python train.py --n_layer=9 --d_model=128 --n_experts=16 --experts_per_token=2 --d_expert=64 --d_shared_expert=0 --activation="swiglu" --moe_layers=[2, 3, 4, 5, 6, 7, 8] --router_score="sigmoid" --normalize_top_k=false --routed_scale=1.0 --balance_loss=0.0184 --balance_bias=false --router_noise=0.1 --init_std_router=0.0066 --lr_router=0.000769 --n_head=2 --n_kv_head=1 --head_dim=64 --vocab_size=1315 --norm="rmsnorm" --norm_place="pre" --norm_eps=1e-05 --positions="rope" --rope_base=5580.0 --rope_fraction=0.75 --qk_norm=false --attn_scale=0.125 --tie_embeddings=true --parallel_block=false --init="normal" --init_std_qkv=0.0395 --init_std_o=0.0093 --init_std_up=0.0395 --init_std_down=0.00465 --optimizer="adamw" --lr=0.00183 --beta1=0.95 --beta2=0.99 --weight_decay=0.16 --lr_head=0.00715 --grad_clip=1.0 --warmup_steps=459 --schedule="cos" --final_lr_fraction=0.03 --batch_tokens=32768 --seq_len=1024 --doc_mask=true --train_tokens=258500000 --steps=7889 --dataset="wikipedia_en"
Below are experts of layer 3 (counted from 0) of a mixture-of-experts language model. Rows are named router (the router's row for the expert), gate (a neuron's input weights, with its number), up (a neuron's input weights, with its number) and show model dimensions 0-127. Each number is 128 + 24 x the weight over its row's rms, rounded and kept within 0 to 255. Numbers have three digits each.
After each expert's rows: "comes after" lists some tokens at least twice as common just before its tokens as in all text. This comes from a sample of Wikipedia text that the model never trained on. Tokens count by the router's weight.

# expert 5
router:107144120152121119106145105087142096132136136156155147145141065139106128146136125126117105118112117101133127111137135168172081099123109174098145122199141122186155116154134058128159144083131112087139162127121121127155119118153123125127128119113081145124147164137184122114118164090104105163117098130122125132091150115142111088169098120148125141105122116109140124106123118139117128160112
gate7:156126147160122119114124142146165153115162099132137111117162089118122127140137105117101080145152130094174132139124158138171151071125118140128164139131116115143110112150135093174137140098152134061150129107138116163136142108140110093102102120168108134152124127155131140107137115116146100133121073131158141134138168120132154109133105145119151091101027122105162139138133122115120144152141
up7:135095124111136112091096124126147136120160169106121174164146115184133174125139150096126113174139128132120107118140137162146152119165128103126144149141156093169159139120128145138135161072125139138153128125133081130142070077146096143135159134132135148148133113146157171116141150143152128127090118101094098147115122113107139134150138130114099134100091145191113164157154134135167121139157
gate8:129139109153144105112140117125142114158179121150122136108132095134082148138155114117122081105115121097128131083124090112124093127103166108151145083137142100168104165132169111154177151130097158106122141114146118122125163155126162148080111130134092147103141154136115155069161126095157143165160142115089145124136146125084108079120129185142111137121133132127148154128112112152122129158137
up8:131106126103126155140115154132156165092119158130160128155136174112148136073079131134114147146157128153121130153143151121113193156135130127154103166113108096095163091111121115135118079128135146116087095132079164144121158085147080114170146119123134110136108110105096108140133152171129135135102144118132123165132092177155135147155150099124126111125152119109098103164098135127105121120119
gate9:153118142125137124086127150096133102140071163102093162125154143150152112138147117119155123136117087163133141157127117139110196113132081113143176121150164138156149113168102133098126139177128114120134136136148115160146124123104122159159122127061087134119125149130123119141165098136158163151131146119104117173120159146159118136063118179114142151107140100129122114131122133139160136146112
up9:095122115120107180129142092143126108151159119125142153155177095142127095143110154092104124138153143168170135131131142172098101184128106149085133163146143121137162132117102137115100098146123130106146096132123101136159167102169128142163147137113121139104118128171140122096099101102092099104101112094103110124051140131121117113126089117152156122143162114146126148120111108157141121148122
gate10:147130130091098102132157077139124156115154098140109143133156118154118138146109085168147126171141143109130129113107171126135146162140113159114168151137078098109156163199150142134122148136124131089135099135104117137128129082143121133140086113148133157160146147121151116088117117103078111161130107135162120148105174088114142102161104146153137101103118157153124127141120105123163099140097
up10:139126144154141130107126177142112118173109145118115132144147114147092129117104148132096142077127130158130186125132097122146139171121153151150109108143126138156132103136098135089163148103148139097112131127158092119080132134101151115157127061134125092136133116133179141139104100121165110122099106091114119140137091115148125155176098119138134083097146157121137153134092150190127117115093
gate11:143110111151083114140178128105135125138099120130151095168114145114117145063160139084145124135160158118191114067097110069151121138151144114122143127142090142123149143156145113107101121107165141114124125123140110136133179140188130126135112113113076144112129130121170125099118134117147115133131132138108107117143142098143136103109086127137152156111120143123185102122099150142157161157123
up11:154121159113070091108129099090116136124148138093124120149143161099166122084153146136136163166156152114160118095098135148165105142164144128092124102119086133143133152144150116123107147161118155117118165135146139139119122145187124136126110157117131129094089202110162076088113145164102131129119111132088119141156124134164130079111120140134135144146142153119155122117144140153111143142110
comes after: " the", " a", " and", " to", " was", ","

# expert 4
router:107136101146131142097157126105174100131119122118152095135123114132101171143133128120134122118119127120114088147129137143176115139134139187108117131171148097145118111168120084171151164085161123082122151131116097110153098092156135123073080119110094127106137133126168138126148178093103139183158129119134103156090147117148125103146145133137136129077124105106147111141140113109093141149121
gate7:157137171146138124102094146158141138132178133106166089128140103127134117117146109104115115117148101109127169161117114126153137102129114149127098102105085120119140112110116078176145170111167111072099130115107120131129141133136133095103092136123102127115167137165132150146135123146130121117128092083123098118127114101122154114144100132120139084129069113101206150133131128103093124125180
up7:125112156089146121079139149137105125155178164080148142156129110167131136140101154108148137161112118123097113140146126139128152115136135129142085141149114063155175116128095089153105165100137154121130105124119100132112080083117115161111129128105139118104157130143140159154158115140136139146145174103077091133101094127100128136123119165131111158096161134145150164145147119154143143114170
gate8:143151106135119098125127119088160106147168133147126115120133076129108174106143106109124074109129107130113145087102120130136102133097152118115134131127104077160133153119120108160181167141094138125112116118116154130097141120118171131084146130118091165116099140128119134076148135111157156146150124114112163096173109142086106100156136175175105126102172124106148163142130093118128131117152
up8:107124115067117163123130131131153146116120144106152168149130133131119150098099123080112131142147148135115113143141164144135172158124133117155085149133134091130148136117141116142145114092120160085107126135084140143083126066143084113111153101096106113129119131102117128105155158159131134175074116068106125131080115147166144146130163120123119123102140117103086122139148169133101096122114
gate9:146091115135131099103130119122141104117110156102077166107168100150164120102155112118143155124133091121118122124105094133116204147137103110125135140162160122168128082193107099114153135165149140103150151096133131170167137119126124141156100111090143107110130105125146096155149108155186131115132168121124118133111151115153116131109115165118118138110114126141119119134100135164186114121110
up9:115145094146084166153138119150124154160147125146151123184134118127130126079129131124082142106137144132154115086091140126156094189158111095130113144140128102123138115127167113141136115151148089133121179133148108135120129096128116123104144111119126126101087148195158133102150145106121092162115071147136103098097137147126129118127072141144160161123103114137139135111142118112108106151080
gate10:144145123164124110153148101133121130122121103135110114133159125160122153143133078145161123138129148142070115149107158108133141142116145137107142122164135133138162169221133147107154141126149156104155149150106124162130144073159138121126079121130162155171160173122145134100127106125087137184159131152136116128114165119123126120108103110136121143082137142122123156163130089099148133104104
up10:142129119113158145144152164152136142146174097118137124133128139134127148137097120116147136134091167135127178158127141153173095133131133131086119086094118134120126140126127099126153152118144089141110127174160104156079180127120180089147099099129134094112148141137185138082117144120134136125105073100135126134122140086131120145138119131166155104105124137155175131148098148173120115172128
gate11:132109121089097136114131124123124092123111134107133092162074157111115148091150138089135124098161164112152141109130119046099108124116167127145106123136120161115154105130107106158133110113172140098141154123101124097136169175161146165105108142105082130105121116108122118122130158106136104161131180144137093137134109112093145098160115133119124155123140127132191121135115107084125148145115
up11:127100174069060098123106121101105100149126121095142127118160137095135139151147117129132136123170137109150158140106104121129122115144152141105137111121111155136122116148120128138110144159080160110146102146143119117123175153127141193096123154105153125097096167130135088115127123159109089131141151125092142143150116183124124066170129175126135118148136147123149128114155112109107169142105
comes after: "\n", "-", "|", "==", " the", "."

# expert 1
router:127156137119141171109147171108173128113084149127124083142108098118107131160120129112168120114150078097128111112127151130150133116102120136128123124132107167161111129127112117132140130070142137105116142152149132135148087137150137089119122105084122139132164167147170139088132161116143088141125145136147135118088121135139087097196084113125111152113108092094144137107081096104093152153124
gate24:157121104141149128119161194127097159153111099118112149126108092128098163145175113159125124144121112128134153145130136124112147076102129119137123127160122172184104134152114114100145150129117144102101137137147107169114088106148140147122148105085094174128134167121141172140096106140141109121136151144153095095106131063143127116126093146136126112135151122071131103140102078101138125126125
up24:134084080123149131127152116135121131155164117094106127097123155137113136127140119157124100192139139099121119172124110129128150117106122124179117077115110153140109097099098111146105222122106107128129103107117120142153154161164140115116141074131102149108148147176142126167135124135125137135136118132139113112092151096115127137102120147139119116116142131124175108155104128115168090179147
gate25:161101099135154144132132093095144170112081114141105123175090119113131109095133105154136120113135107132137120137155135138122093147121113112109146113125115172120134112161164106152113113111157118113114090097081116119155136099123135148130096132145102102159114149160115086102159170178091133164166139190168133100140129129154118131146116129116119146150149113122149090115159069133108135167152
up25:159105079127140175109154137135139130119091124151161133175115131103121117120087090135106136165152126134113110164163073149156139136100153099146129132109095096124115154182148113157119138073161118128108111115041122145172175133133147119130136130122125114148132122113119101131119108166118129132106125127120099118102132114151141124117172087137133144088127092129094116128119094095130144152123
gate26:104134125111101094112154132057096131097132139156140146116182135132110125107147071116144120147109113137093120126141119101133100126144117120103099161116154123147109109135130086150108135114127076129185104122105157119137113136110145120121117136100127138143100129118133117147124162095081119076099133154109165094146113142115092141176141119110090148164159103132167188078121118118145125121134
up26:135145098096151135086134152122150140115128119104144155116117140146113107132114143105137148142127155103137081121123090091136128088142131146158104145120089155145058126114127165143098148134090117127114142095150171158130123114099106126111137120114183161141070089126116120084112121124166101145100146182160130127135122132090127155142137157142133148119119114187154175130145105149141135104091
gate27:140131135137140105143085148152152105110096116152148125117145177120128164161158101132125108148129096168160138107145129116138104147160086138102125135103160103105137095183146129125163195140093126117095121142124060135121127150154115121125085126140159108101098136139101177122109156113103114099084120104163115110105115143088141099156100130113126143141105164135126135142137118126115106180122
up27:093120080079126158162133103111116148091150138139130116104114134139128169123127120111152115142104118101109101129176098102121128127135141082100120145088176157113118141162163144087112108124092105116127113118090120118098110115067135147137155084113121114119122107120109105107107127075152101109115145143154137167165131153134126112147143165146176118115154104128100116123085151141106078144132
gate28:106092116089152170156071099106127127131168149151142138152128144136108148105082136130106122129116152152133087141108140146170090111161144133161149133153180113129122156139089152102104127095142118132148112118152122129161130128118136117159168137113134104157134120177133095117109177141123127115111126149117113096110133135195120124101124158131133136154103118064126087109132154115130112156074
up28:115156133119121141132089081147127110114147113129185124126113143132076117146136125084130128154110178130167141152098147129165120141150146145101115135125148143087155097125107142130093148170128149120159076133100128114160122088171122119113142128140128122119148124148142158120123153145091117170077113093166114130117145128176136098155108130127075124086096136116095114139167157112144115166104
comes after: " |", ";", ":", "|", " /", "ember"

# expert 10
router:135119128122127149124136148133171114068098170126119129099120125146100144160147062141110121160089091094134111102149125097169131122136102154133112118126163119171118111150143114163137163099132105103148164159151088135138104120126097112127094119106116139176125156113170105100145144116109095183143152130153155155124179132151076107156122112096125131109117126100133111112130130126091123155123
gate6:123071118112149152129105142109127100122163103134131114123094121124127129127080096123122150137129136101121160112139144142119118128176148153133094114099173142073138100161153147140105160110134087138112167118194170129151148117102143121135110117126083099146120133131092134120127154187114114162120115126124115099123084101111121117104147114109170174097140112090148152150157078155144125129114
up6:118121108161140125115156140116130145131156123134147096122138151143104114125120124137120144173136115097110140112178126126153132140150119150134125105109173127133103119124131065095134105100136120124130135128122095157164125136117159077167081178174064133152128121091119168113131129102069085168109163152099116123096135151140112123133161140108137183148080126123142120128122097148169135139134
gate7:099128115151109154121120147160149133109148139144119134097105102114092107177122127116107152122127141103151152209120111148154122120104099155120168120127106123165135122114127158155115102121130119119128130145135126154112166103105137118143131082131118121133134159160126116135090154150138117125118115133087117138144171100135136123176128081135145111054078150088174124112113127146118117136206
up7:123096129125134145098107146155148098129161158088108148099123119132114140142119098120133158202115147115141095105117132131122160138144105113143151134131127062179123115110100158091103131120123172158124129159151082120115113089103119107122158117101179147147126116116127138105148124162145112126138179118105121154118164083140103141133104127104109147108152128128089113110134149175144098111185
gate8:117150132148131114124129142120127092144157137147110170096116133131089131122125119118104085128129130102157145124109100121153096138094170104144108093125125094207139145149151115126194104135126147072110152134147128120149164131105144123095130120126086127119161175145128150118166143106161129177132121134088160135148123152140111099137111164177108110137148114129132139133091132140124164162182
up8:095121109108105145108096123157148130116145132143171135156079123103122138086118155124134132122156103132115128154155138132096186159090144136115119149148122099129158139135133154094150089110137145126118081107072161149123164118148083138162151097120139131105087138091121139143112183174142169116112093124103127144117161148127141132155181112140108132104127117096126092133100158136096118129159
gate9:139121132114151110129105140121140085118063141159081172078133140137116121123142048098154112127131103092099175151120116107151152148132090123140126154161121116154125110163115109097122149134134124098128138163124106153187104154112140159138083091118140155122149119132162139104186130166140132149162117146127114129129115100176099130166148158125122125123118122143107131145131146141152139140108
up9:122144107139095185116144119129140146115153096085162126192135103105141128076140169113115130119145148156145120117140151167085113158098136137095144129118106119125124151115137113139153104172131145135131144093103136121089176092168135163113118133140130103107090143161125117111133124098098101103106132116137104111100161164064129127105100125128145130145151122137161189111155108099125136152113
gate10:132108137075127114129157115098116130124139132146114117117126129159119156136078038137159121154107125132142156093135135133110130145094101142151158110118144130141136139198138158130166157115125142102150137182145089110125167103149124123118109149116154126174163153066129111132127110095115121165139139064117092139103096127150083129133104136112153116112124150095112117130108133131130120115118
up10:149136109103127136154126109123102138184120126115128108088173153128125141129083129096140132112119142125123139109132096185131130170160145135104146134130127131120135149109138137104140162114159145139131113129177132130099170116114186137129146150135161082134172131108155142162123156105150110082120129071067107142124125098131111142173092144149167096132104105120135106145093129185149143138115
comes after: " ", " (", "S", " U", "A", " F"

# expert 0
router:104142096063159162129137133123181115147131176139171083139122140111099154124138110114147105090083114113132131126167148124168105133116166149147123091135142123124144116138157145168135138090115126117123157145141112089168116166139126131144130112108101153100130145140164120140130183106132090142154110126115076141102139123194084101149105096119117124133129114129119105118121149130075118132122
gate24:160094128119105132122113153134134146148088109104137152147104114170123183142120113134120143128112092116170134112111129141136107149117131148075094127137140139172134146158134069143097113123118116137148140142137122104150160099194130131124130089103090120131134178102118148137145111153131097110132165101116082115132158101132115118105138161155105077106186127116137125089145080107122132132082
up24:113063124113141117140127120137162125147126116119137139106111177142124187123150109114139141153135101118140125103113139149103128109099133150131138108120127149112133142138119102164099134133099105153152144136103138116137212152172162100148158095123075091134108147131132135180147107127129134122144154124153083092123144077105124133112146110164154082144194124141157129119103112135148101157120
gate25:110110102109122100139148113112148135149101132149119130167102090129089117062142098139148105119169097120141156138172115116134115151125096124124145133144137165118080092144129139109158130138159089133112135120128119130114125131145095184124070123113097138141135133160090085099153203172149148126150144129125105108131132130157113118085143149114119146142137145123118120141154089137077122154167
up25:125119077110163158110106133158118115146142149116095130118148094110129111126110079151108159150135131137138153158151082127143147148140102115176168141144109156110087105198127133166088107092095131148147138133104158115124135134117103130138131162116117119143167097128118110147138111112101153116154089118097110115086096132127111126159133099099110143116143170163110125117090103090105137101178
gate26:074118192105123111128121145081104109108094139130116115133167138111127170054140092107134112132133105116094087158163099110128073098146126156132111126153140143151100128119129125160110160112142137149153099115104139075147117141156122133154127139121132110136112135144113093134139161126131111105099127125101146099126114117144050133143112100127088166134131132125150179116108144112150107123143
up26:104136153113162123095165146119088106126112159101161110149120135132148121122116145086124152156093155112123109117132120119138100097178141151137074131162108130152104140129156144118114141131096149162102130132115153136139127121079174133116139118126158190142078084112140095096174138114172109157100123162165113119138124145093135156129117145136121190112129136148155147117163112142140131084139
gate27:138138133149112110154140119193132125127119124131167124119165168103121164188159104121128112164123115142142145123116139150150129152145118096113147139086148094141153097178132153127155186155089130118125137157136070109142126125150072134119097130125146122108114159139125165146140151096124138130085118116148126123081137191103150097126127137095161129110088145111117142158133129096120129165117
up27:082126109140156108153085115133116115085131138134174123155096152120135160129131143126151145129082126112117125132139116095136120131122161104107141127138161182099138126131158124106132111143096107118161107099102105106181068126097150142126149093135084088117133138155116099118069116117128129074138164163145090157102094086112123137125114153145145101106166128152132119099131152158145107109137
gate28:135115128129144125175083108096102073167168122141183174133134140142096139147137135136110147122106122129131113098133126140175109129169114127164111106119116121083158142158136142095084149142119151129109143102132155141125138141116159141122149153123076110124126141168115157178079164111076159136147131136133102094103108118187148143093125138139125135158120102109142106154140138117110111151105
up28:105153107129149106139105110093094109163172102114171164115117153136100119149156125080156144180085130081139115121129126136176105132159121124111125128139113122098146117154134128138094145140143152137138103187124102135141129138133150127121148124129109126120121170135151169153115165171086126140148141117171086116145140128159128099131098114106079123122129121097114098112169140107123133160061
comes after: "ed", ",", "s", " is", "ing", ")"

# expert 13
router:130140149125128136109196125106144111139142126138147133130153118141115132135148079124138119120148098092109127114158132144185085121115150192127098106194105123184152113106110092138131140110126143112119138134145127131159088157135179114150118137115139169164136130139152124117109179116125125124137105130096144155118186112137065122149142088159109164110122141113134122133145107098111164134105
gate7:129102182158159104136097148127147127115145126126110093105127147124125146144143103103159167084171118098151153129101148116175158155087122195116130140127092132127116073098154126121137107123143170106144119100143124174127152160135165104111115110150130128092132133138116125169126122143105115117127089108122122149138122146124116132128118116144156105072065148136166148162113152089140151135153
up7:101125126151115143099115143115090129155116131097125130186147117137156119141091144160109122164078119153127126090154115153088147122182124121190093127129196109166169151138137121094074128075127140103108159118136104111107109064122085153123145109141131123138123108163147132128119127130166109149150134120107111120134097094129123125122116123134094158134146134152125132105105127161139124100144
gate8:115126130155152110122152143108153116167134114149106135109118099095123164128135112116126085102118121135087131098121103073150117136116182130115104121129159083164114163101130113140194156131120137106128090098155118142116151149138172110128130142163071140124171153111122128124144122104174131124154140082120170110145132097099076095133162144159133148115160134131117177119125113122129148158143
up8:141100113130137128118110151145147139143144129117164150164126145125091133098144099100117146124135123120159101136107124131076159161102128118139091151127112121087135091112144126126131084124154143110082145126082143147110130073150076161139174095146114105086099133094129148124171170164133148133141131143143126108126138149133155119121106120123104111104122123116137104135067151080060092109146
gate9:120116136133165110115148142101107115113133135093061140139130116133153137135156096136157107106161139091156131128121109100142168126179121146158151116182116105210126107125099109135131130127122118141110093100132161185172155138074133153138099129102145150112169105153146092143146105139151131122117125125134150130149139099146097150145122172135117178113136123129108141137134118138165142157089
up9:130146081142115159116107095128129189123147111163164116136113135087117125116115106128101144139170117132142112127172102177087135177140102131108156127123142089129119148168116100141116113131148160133125146123079095097109123092171148153132102127147129117072104144166115117125117114125103105134148127120145113127116152148121113111138111132113143153181087094164144148133058111098097145140118
gate10:139108152121141098133132086152079100075151106166132110104143129134105141149127145125175122153173113118096130075106148125111135104153107179161166148169114117133142137147118121132126168129115143101138142121122130101142136087163173136148098100105142111179145141122163138107081144139121112126159111126131111154140141095120072137123143115158123114123168191116115123123121108144160129090115
up10:141125110111135143171126155146132122142123125078121120120163132119084132131060091154127121108110176121136156147146113137085132144091134137120119080143131124157082111110141097104160135121146096115084141142132175137070136128110131113149143126126120102136132140121170158118150148104157153124108128145112179139093154074123130146167075103151130118109119112144156110127082135161147154115100
gate11:132122142124122103100146126101137115151117137122122071139132135127092134090177128108159158114146137093163191068105118136166104173142162127146106144124122161136134115124168152147101127138140152105115151094157124108164147139123186118139123103119154177162095157107147146096143118124119104130132151139107132133152096123131098109150099133108092179123124150137134102080100153116125168124115
up11:168133129135094064141169098091127142164116130117116119156163111096114104104132137136140106136151114099128161117108095138166134171192143146122084106149098113141091093122132119144100171130115157118118167104166120095172129155135166131135146113123157128120051165126137100130157126132118123107113123152099096140150121171130111115146112136107167148153127150131116117104117138129132142130100
comes after: "1", "2", " (", " A", " d", " was"

# expert 9
router:143140108134103140117164144109188101099115139136138119144130124125111125137164143128167066145140115138157104150142177134109107109126150155123119116141126126162114115181114116150135129124181159086130110121129074107154113119157116127105077141100094156122140149122158119140162126124122097163150148084142085158108140114146111091152170143131147100093139117111125125110114094098090146140180
gate7:157145160164152114132130153171140138147205122104152106105115089123102101087148112110112105118134104106146152151122105110167139133102092147111132087083075136105126106160122100176149173149151120076126112128124114134129128115153143095119102117142101125123153121149126121123122113118128110145130126124131127121139124123130139107173107113153147085091073139109181158130109101140104137119177
up7:119108170137139141098102117155107138169177132099150140172118094114126145138100160122144143193128108115094133129126139143142157138139140102151116172125103081137159114143103123139107115133083172127175105092124077118127076104104122166119117139099150149125151114129160136113170114120112123162129168110119089142094079099098137158137103147145132136097158127140137125146153125151150134120157
gate8:143138131149147097137154105097134112144187143121152151130107080109159129122133129091134084127134145126126141090115116112125131144081171107107145108127150133199122154127112124136195138106120142092122083101132137143128131143130129125118118135139109122118077175105097087123139113082144131147136093104149161135144152107071094095146148169134118109122154110129115186130116114134136123149159
up8:121113122121136132119109124134160195144113123123145146119118152108107173100094129123111166156135114146145130137120138132108173125108125141151094138124147079126164121158133139117148097128125164108096123135104147128070187094146119085118127129094117094114110104126118129112161180166104136179103133112109133129129076190167140136088144136121103114111108125126118111170115179113131127109108
gate9:141107103160107090129180133091150139097129154133076170128136128110143127101158129108139162140145096100121109109183110140149151110148111107148148142110137121132125110158106151101123124161140145117117155134088111155149142143098131155147073170066126147131135128149123094141197150159138146123139142083162113140135137112147137138127136187132112134126094132143146136115132119139154150188131
up9:095151090110126194122123125163107159148132144139141108146116117106139138130110135144101146121114118114117142096124131121107126178131125122095135158140109110135132138131174093109138113120168134126108143117101117111105134082136084156133125093149164132112129140209097116119130100130096056126118099167149170121093173137103151139118099129103156145153116089148148165144148127104128123164152
gate10:134124121073101142125141113128115124072141139156144138147138131147134169166102101139157117150140143127101125111109173080115147131107120140114177108162144104139106173195100147122156176134122138117143102145133106133150154095143107132140115180131160137181167138108138116131085110133098119157155102096109112138106166118101140104106115133143130096123116172123120135157073124108135122108117
up10:130134150110169154114100148128119149150126114114106093077146087100105113091085110134141134090112124110146174114153111150142119134144140128100122114104139150121133125091149071118158152117130094149143128137157135128054135134120144123116161103120152106142130113150142164094105133126185122099079126140164154127125140086134127156177107066097115136136142115111163130128119164161156112133132
gate11:130141132114077113127130091125148123121126114117162094174102138113106129026143138079139100118132166101146154124116111107123074161156159117144090123132127117120158115122137131152120144115195150103110120111113135113157196154141141142128077147101123132119120163087122110112135115112130108134124156136121094160137087121122138103137142173117124129147132113129165114103115111108113120136110
up11:134121154081076080123143098111111106139140153093138126155137129099138162070166113105126119149147131108126161121106078139165102117162148139127086116131108137117121079105157134132132161135115137083130142143125136099171162107133130171116128117078160116115105156104131104125134147137101097117160169140096109164139110150114128089146167178143144129140123121128170133117145097113146145153115
comes after: "\n", ".", "9", "==", ")", "0"

# expert 12
router:122157105109122175136166123107168123148122136108137115133147094121122139134131113119154112102116084119138159136138177133164090134130124150120107079165133114128146109153130106149135147105127120109135147175125093103159100140151155097119080116111094147157130160152163128104108148119151099167167122109125096148077167132139089102199126140132130158109117143112158107091130125124082145127159
gate7:130137114186106101135103146148164133141114083132131076103130130072122122149125091104082114119141151108158142144154109113153162136074104141116133125074110128148106126122136101121094143121122148122137111104128099147099143126155153110096105108146121118106118143174124126143123095152123121093117121141118147119137142128136159116172101075124131102085091141120193158148085130151136116167160
up7:138118162123130156098135134127129152156122172077132191175141090113171144128106136151135099141110105113139114102126136162125160134163134123149127156130074096142156121138090135115117122125136155133139114090122083163098094108107109136130145105093185102112120086147136158134155107145118107149148143135109102139135123113100106137149120136106088149109181134174111119105137169146171138115151
gate8:123120117170151148099132117111151141172156155157149136131087086121097121128140076114129078103104108112131182079105101127146114105119158102110118117138119104141134165110140158163154163157117143102104091113161109125115145137147160108117127125120053118116101146113114160112149112092150131159139107105125153119131132130106106086098160153130122104157164131106152152114144076136118123146146
up8:089089121116117114112123118145171124147143155122179161151094147136117122100131116098113145115154137127123135121106128134124166126096117126129097147148146114105162112171099154115151105140143150127074111110141162125106129086147089105123175100147104114110097097125103110133148143153129139146088136056113150151108112186138147131112173094136127116122164123110160096153113139140097073106129
gate9:156104151128159106132130132092130098115124139111066140122146116156145134130139130160174146116125093138118132155134134097130159143183122113142126113137140073173130140166110119127158091160134102116170138111110137142169115152103153164148075134107158180135129140147127127126146111138198162117172115130140123142142194123121121139149125160123109151135150132181142114123142150140152158116141
up9:121138105120132185132120111132159138108153143132135105154118115102126167114105161113088123130107142135120117117133132145112114158117095143105134157137130109151120127101132083152121071117136162116134143078130110114077151096169110174133098093116169174102105149190118114124136108118063099130112115156141116158103166136067120135123107119114169132150120131138136163142116119106090143144138
gate10:115131139105098115121160119130110154088174152145129143123152146147127156160101106120168093169146131111080106111107147093143112103122101105098158127158105118132150142170078130105132135115124140111160141173099161147165170108125100137138108160134140161189164154143133084130107117124077110148126131124152124158118144126121135135141119156150147145102107160126107132098098150105152068114132
up10:121080140100136150125130162144154113147150095088109113075167141150083132102127088134133183104147144125129156133139136172121125140111129153131103097106142122141117121163180141069149159121129116117089092138124131130087169141163132146168158113133156099118131137134192165132131125142133137095104081098141140121134107124125128105123112088128132091116116130110141134146086113170154131146114
gate11:157125144119099098109170089134139116124126132114145110171105129122127136067171121074160119114145120125190139094106136102141097140147143116139110136112092137137135125161175138133103131125169147076096142148143114129189172138166141139129118125084133133117131201066137153093140127117139134134119146125099114138145083133107119099118125131139134154110146122109172123098147137130133137121130
up11:128111157109081069102145098096125111132164141110107125159148151124135127124124158092121114145140120113153133123112106153140104115169144172117110140090099132154078127141169140133098137130117116118123164125143131129177133133117107165102144153120186102075107151088106102093158120132087107093149139149101122146145111162115142104109130131131171162136126093119184145103135113159135116152141
comes after: "0", ")", "5", "4", "3", "6"